config.yaml
n_layer: 14
d_model: 448
activation: "geglu"
moe_layers: [4, 5, 6, 7, 8, 9, 10, 11, 12, 13]
balance_loss: 0.00228
optimizer: "adamw"
grad_clip: 1.0
train_tokens: 1212000000
steps: 8369
Below are experts of layer 8 (counted from 0) of a mixture-of-experts language model. Rows are named router (the router's row for the expert), gate (a neuron's input weights, with its number), up (a neuron's input weights, with its number), down (a neuron's output weights, with its number) and show model dimensions 224-447. Each number is 128 + 32 x the weight over its row's rms, rounded and kept within 0 to 255. Numbers have three digits each.
Before each expert's rows: a language model's description of what the expert responds to. This comes from a sample of Wikipedia text that the model never trained on.

# expert 15
Description: Capitalized first word pieces of proper names and species or place names, often after pipes or commas, such as H, Th, Wi, Pi.
router:121049128095150102093073130097093157123160088090100159159173118149156087132143086163144139195164085111116066138096137132122190111074126166116173146150145127164181186114172165126195236084135138159109144144127140154131142132073178100071117167139103125098141107142162128105151155139204114112156151120108105086087167138152101197073090093152053146127110112150070147083134074101139148119126166119156173168118113120160110096160074110135116188120113160106104128095115125199136123102112154128114096098191161160129129113119137165124160099159150169147057140120098026150113187098087045154094100089154153129147072126109137160104127136137137125055097150170156115157109147142097121141161
gate0:143061130131095028144168138143164114112060134148079079107110151110081176122179144099143132141117101093212114145163155147099173127147143136138136124103103086105101174150132134193168150076142121113161121086101167208125126109141170149120193096096149100118129145137170147104090138144180150114126133160124071135161173133181129142152125128120164169160140117168092119113166138078151131142151155121168203121140098142128130135145153148125121145125106075137119117064078108173124135141126143125178138135115135153123139107135162109152126130099206098094082167143124079114096097118111161150062124082094145163164123168106114125152135168147121149112112142138112103141181068131138148108149
up0:120064092144112132113145155135157177101106120149102100067170096165053071128146090128104128086131128125187129104156122116106179127119091117165117100133132126130112159156122143128255193134118118113156149101100250153136134130114112104149100125111140126141078104146168129151118147097173079110191132177113078175134148125160149224131057184146143139125096147167115094116119151116130118181137138147117153142110094109186151046142089146141111137134197138129118068118130134137147092170155137123152146132154167122072097089187163121184134119132104121147126128090148104098124098095132107141125155096152188144111168133167127162101115159141138132160082139110106173122141145110108119116150
down0:108134099175145142096168151111171101213103158159118108133137092143117173073082132104083103107126189104091148166131138139176132112140078193109083138133123171160123078208097087169079123114114115143099124147129143127190116196183097114145082043133117118165140130090175114179134091155133082125177122149101089141176122141116147167183167117138178129098102136148147125138102096176124138153137126155123110113121095078087220213149153136115143130112162154124198147154131172158119092098104042122163113129150092063139095165143121127146184132127141145099101104115115208086145144120152121189118172131162088147136120086137131113120102131068139121114114151125147184145087170145142125141100

# expert 14
Description: Prepositions before dates and places, especially from in from 1948 to 1952, plus in, on and year or day numbers like 18, 15.
router:145118136119190103112056104078093179164116104104090093143145147154119125142160105188147083172197112112158091127111200155175184086105147180156166180136148133175161141094157143154163154073131113168136125136090090158170159093051147081110123111180128133085152124118138125104171144138139137126148152086160131139099168140169108168102107106125059134132101071147134168103145037100120107114132147103126152154138161138124141112133088051124083140100098155103103160134118077188141100098094174145085080083153190150148168162111106194084171048136152141159123092176100091173151193081081119214110127098182130116106099133125158127124120106150150192101084142169162108199109128153117118096131
gate0:156044118153177131123068128138127143106111130078161175120144136112095117147105108145170096135195119177165127130065150149141149125157131212107140160133148105114159130095124089167116124150169137124122127137106152129127141064137088101111134178151052129139135149141141168106200161133089138161102179134119161144145115123173097113112176127137139217087171139027105134099139080044144123145134094109134167155104163130109114114125107096113095077117115134133056143112066122118146130152159092153134098125155203141155172147111185172091092118148154113173112146136083123122142104100146111138116114109121100176058150113056130045132113122126124174067134137127193131110132100129099111140076
up0:152057108162104131143092128148157122107094136110180120115128119103134161158092141087123123109165125180177102115114163182145118165221112175112093142119106136077129130112125072147099092152143155104138092114140076121186097124148061098130104184061175156158096168105114198091171115086095124171114153170117122130174071121164131110145159136091120130108112101085158103118135112060084098160155132133117132106108141115079122110101088124115101101118130125145033086150156111082098118132147148165128157160145192126127145090131173189108094105115134095108157103109141166176150135077171128119134133121088093162100148189093090072155131166102100186116158158121142153135137138104113164134104
down0:126108099076112126137139128167097109084133144144118143131083158102136139113153141125104162117132119157143144122095084189167159138112164142147116135136090126147096139148128165118147151144129158095174154151163182189101161134146208141114140141115116220091130167178090126157100136140162097088098102126157142154119102151138138162151156143211107105123075136065060134194091151101154178169129115141118150066123104104194117191123073120100172066130105120100167099173136090126122100127117127106104125134138153145132135110128070147176092135144130064088152152069159155131158099115122118102140084080167103100081077156153178112155165136138170080150169139126147126118132108134133167169174

# expert 55
Description: " the", " same" and pieces of place or team names after in, of or at, such as Vanderbilt, Mexico, Philadelphia, Brazil.
router:161082163117115087130133057117074151153136111122110156141145160136152097126192120147159121149140085122179166152100119147169179131089154130117146114161133087148121138072164162149183123113128115154112177118111161155150154103043129122105057155160112124136163082135156135137094143154143187109100161111149137084116134081136112136057109126163124125150120104119126109082197107074133162119099116099137170138151123154099091058122100083093081179077125165069128169126140095154156154127083131182050095097169171142189155160125113171143147114170164183152102174146100109128096138108105114120032135119155072163127085140088171102150111129157159137118117109138121085187085109165125100118161
gate0:072114101172119135096127148091092158114140059125129137178121156130132091125108095146134163138167124128076100104119103125118141119085138194194092064116136134153160131131171135047129149153154107134096197152128196139121117155151085151180107132167115124125152125182113125112108116155131178081124149129129152069132175144090160158170172130189137163173130078196127168048083135125129153137079128124128114126155142185118174162148099081096185140070101116108144122143100136107084224151133099162102123168140255143119118135150142107145137101198126136172104118152129098136137136074075153186065133160129135154137112116097203076154117148133117104139107124131148150062156116151145069079167
up0:225142184114131111142123117144135166191159156097116138076134145154143104155115163157161074119147131089202130145141177158165110104136138132055165217146150182117149135146115127205184144086114097178148073109161044152093143085117182080113126113069153150128142139085125141113131168067155119144131152160157116144091128092121122137100056124118136162143090165037112118206134067152158137121152171115096156163067142132164100146105191177152080156141116171131113107117099093184186087114093163106166141098109077146150093188097117171061108124106099127125122095129156102082157133166169124090158070120104112095144144126137135201078085169139181127108101135120116147187092095134108122136096
down0:127109065116145170093146108134153134144097093163134159105074106155130187111148162147110161140068071180098113140135131086139095135111131124121129147170179171171056111107116132154116134174112133124155101153155081097108227142087064142173124101138153183109113190069137149157131152091196134100114103097151121135068159090061127147188114193201172092122105134120187133168120094170118168166182155129140167137138082130181184128110166145128173122128149090111116107120170147149109132115108070121049143181138220148153101144132113130155080128162102083139121081161174129095096087110160117093146117148058124128074114184158159117104174086107179094116083107170111133040139118138091120101160

# expert 6
Description: Pipes, dashes and units inside sports results and statistics tables, such as date hyphens in boxing records, metre, minutes, kg, Goals.
router:188068162134163088108083101100123167163174076120094142149124120180083084159101080165197100148134100095139096137092152141119180057099125138091183138140188121111125165110116148125181129126129128190068128135116144140141116057092117133113105106157069134101159078188131104093178136172145157119143131126124102077084171139170144156148138126172118154158085076136091166040126095114129136089093136118178167115094164123158127077168105098115117177100099129084102120079103108152172109106092173155096097108174155170158123161061170154123185124121129146163080149119116105116094176078110109154102099081096129144149086120112156103129121155186171140128087083117164122160121093155121147122134
gate0:131099141157207145125167159162140118154065138115108110100141131081113158094135097086178123137090136101149078184115208154115141099106114100156111112153146132138123125110160118152109059123126144136092112147159119166171110128093068137156153101165173145102092102177130077102151153112087152150119106099122173117098157091129151185160156148159152121099125154071148092115108166121098084137127146044168091105123183135106106137164152134096111236137082204103137112138096118141123204106072184110150100125106117110200111151076161105153159138141100098146129099085149157116108158113147147095112096067123094106169131197134098175049154156135126134137142092118096141158123113163106107125139
up0:188100116125161129157113135095143120110108153144147076126206136172135179174108130152110149159175137122120112198143105153130117137157152089071079149123131111112166122140156141149095164161036140082190127118141145096124122144157132126117131131098089096109151095119122136125076141113133164116096132141177099133071085157171099064107184222127126095155180077100096080108099138168118199117097100104159109096128148139157103153139110137166153060200158131094037138127127139103117076155150141081182153133136216119114126073096127154129102130219094131111159085122141118180138126113116094167186127104123109062152136056136160107173101115099108116144155144145144136111128135106190084127024
down0:118116168164101118146138142112170168115149069156155120156118143127160134083137136089112112207070125136092184157091161107166173116097135059147137120183169094147169192123146099153113129096116110110091137095130126134152105201144088126158097083122177123128141104124147159113089132158105116118089155081103126107101030068122087109123140152104143203070138149081172134092180127114110137084147092122171166194143122082113078127191183169134157201115080108144126171103131134059163159191146098127121092119094156128123132083132137145057129118132104053181058088119148143123098102138158115090149133071108106161051122114172141136110160128122128081123090115129168185119116126141140161145150

# expert 13
Description: First syllables of words and foreign names after a space or heading, such as Ka, Le, ha, ja in "Deja Vu", with many " the" tokens.
router:166109143098155119090086116106092165179115064089038126143167163143169118157139133197151109125184122123188109169089172135182158133076155156082129173152140067130122186063170140180163176133155099134161185149155119145088131110128146099084124096166143165127147098147192113124142158125143149075146141105171157136079119088173110124103128124158104167185117120103078136056136083138133153114108142101151170146083210176145131098130081080107098155091111154092117140123104112140154123072091131138150100095178127182121160154113128122128125096150113170139147176122094071099156127098119089135133132079124125130138107087113170134107100182164158145094117103194183121122131136138119084127112
gate0:139099099098144140111072138167131152117196129089139100126095170182136136126156103166132114140157075098110131106110125177156098129174148134072119144121163157146118161113131131095100146082194148130145103143142097117051066149134095071129096165093101102178142061134117105090143094126101127158136134162106107097120142124143064094134175086080087099124106076179130127142131090156080112131136123150071130140099075131144119138115104126176162151140089061114161142143137181115161186144162101164130119103150162145101115137154117196113147182176116140118107167120101120086098129119132074123118099104126099101145053134101204116182036083148129179143108125185086102137120113168138163131129
up0:080137056134134173104075125153112123111146121042122127137105213141074116139123161158151125150110158054124145144101111142197122096134106152144171130120138135062119144093119094167092142072110142155140107135114133094090064121149134094166135139066134116202120124100072065109139129140145127248118168153113086129164121117090091096134178153049151128110086154153167137143106115156102094136150154177040115117147095109158115137155119098162171116147148086151115123134124108097155169148161071124172169095111126116083123113169128157142124150162112159128151127070170114079147114116130160083127104114094128126140063068110174162223035108129088177179129081169096194100161061119142169127090
down0:086102138066132116120163114155111108158174087155131110135136116123114109134111187129202081108196126177105094094176134099148151120139148122107140101143120086121127178140133132082128077157144117150088146176135131167144116161126135190106162074103146175094148115143102148061139114132169157116123131183183168141096084149074213155128100124188149152131066113117138186167094165107082174135135105172115072089146126106095131109144162106149048084197127131135102112178143112103180128169138175135118136110132184116150099138143174141117156118129108100108146108025105078106089148174114098142126148119093182148152132145068048074140126175167167055151183096068083171140148101100135103126103

# expert 40
Description: Place-locating words and punctuation in location phrases, such as in, near, southern, County, and commas between city and region.
router:132127190071130094057035097112118162144141112098115169165156143157121060106171136178164138176175091116159109173112161147125186084102167151126162186170155073165131115117142154124150147106150067147120140123117148107126120091080136096100094122142097132087159115145136138128120162198151165098113141109147139082128127105162117131101081091171102175133102099109093109103147105155129171141105108105145132183111151133119181104137111106039072147097090136085154172108109076159155047106076151141080108102155163164115187119129146159087166074154137144160107155175074093083118135114067090154097094118136107168115121151083174151099095112126144152108143149146132120151065129164123102105149
gate0:143127186138110111110169085103096115134092147128096128122103198188149093152157134156157083198036122062128119125129148136124144124129173101096109157101119166078140110059113133149049165140128103120135171179022181132095144113174097125125124062154154141180119155179155124119122107184156137103161158109116133075080126081133114073124083103101163147164117113110041162170129111100155142150081123107162102157115167118113116134154107125119164153102120115117131173106126067081138119119095195166077084172132137131148142157116136157066158133131125146167074096115147107176102164155123142145118120113117128098112116104128075136103173142135174121141189127137104129149124106144164135126161
up0:072139164179073145147098150144150093110069190178157089117124136096170129102127175119071125152086145148128151100188110130099148175181135091096103127081070158067105088162099137068057125137095111087190150099128120094119093142176098169172153112111167092174101169124105163142067128162087063154104089141080165100149087137114146103145122119078183116116133136144090095137126156159098114154158071109110081146133128102092168188135125167117183091148128098192164125130161145073055087138130120103111142161099117100117143091166086133129128147121099113139154086114120174166140124154140153106149172170093132150077158140160093184143184082077143104166191141112102183096128183114194144133149
down0:127083107127119109134113138116151113111133081164124104071142087103146117113124114137123189139135146081106095114112148143136092056119173097114080093137090132146145143118173081210101174171179131119132154103141127154127127132157106170195145125144122117116187141113132114181152096107119144115148122139147133159093096148099103178122156132112167088085173134159108189125166104127079193156135127133101121162154086097143103165125149140155131125150150187142113139094115147150124154170133176155104113160106135070153119129110174108057117098073166136142090023182140104160126157149128127139096094150099133103120136129110091073098173169153139108163105143158061117194163096147141150132112

# expert 25
Description: Names, labels and word pieces in table cells and list fields, often after a pipe or semicolon, such as Stadium, Kingdom, Revillame, Toyota.
router:125100143082133101109051088119121168155124077111111130174126082148117118147130102146188115144132114097145124154104173117145127099072161169124163116149149097136111185082184161170187147137108132171126156163091121185141182105157135081130104141164143141105130107156106121096110163108153182110155144109181120105109128100165134165140133181159117129142109077123120130091155092047161141086104152099159200194119157149148119060167099149123125155076117147050107132090056143175129088094130181164097095101184176131169156143109122148043179092119181168153082166168130081089107151080140055173123126116134105125130180123093187116089099148145137131100129120191149064168121094139129059100177
gate0:098123152146088116113116103109158117123166093076130137134112120095100092107129092183106085186158085147150123120107144118198134067077077172115144103143152095118116190148123107163113125156124122126147130116086153135105207118108094103131142128113106121151138122126136121105113168177086133125112169097105126051088119081129113158078127177124173149097114134109108128133153111053215149138167132054072163164093222112130185058184141140088116120118125171140145130109076163158118100116131127197120136103122140123160157162152130133113183154056112151160118129131123149117186144099146173151187137112164098140105177188069114136133126107095103146143198129111159132120136148154132080158158
up0:090122101132097137141123106090175072070111101095116110134125096109149118068112141175093115130201111137150094117123145097188141091097089181168143075114082095133076165155150066167108151197075142137145110124096202113132135153136100123142174173137133128155116113138101133123094153156109100097042115111118113079076082073159135126158103147076185127069158113151124104106135141064144144171188119093058177169078166097081181132124107174143154138153137169180171138102090173140142095111147109177096166120098124122136144121166096147143103134101081133136100110130138159129146096117158121131170136143146134151131155208098112164152104095107071147159215131113125118110117157176132027166132
down0:088103127166139110129132136163091137171102176221112123142143161164133133114133109112170062131111208070111120177111093117143137139130152150072133099076136182214207086114126124112110141084096111184129094102151156145084086171173091136192097127177110125078160118127118121102136093167152143129126157110146173094193115125092145090133197112154090104146141089144062100137124086184080080089158127155142115048096135170121076146072076130069097092129150088163117106143126186118161163167133171098133065214156136138134073096141081157134089114130134092106120122143121092151129194079149136099093173130138138175160078153146121095125153167128109099112106111126120100142118142157156119119102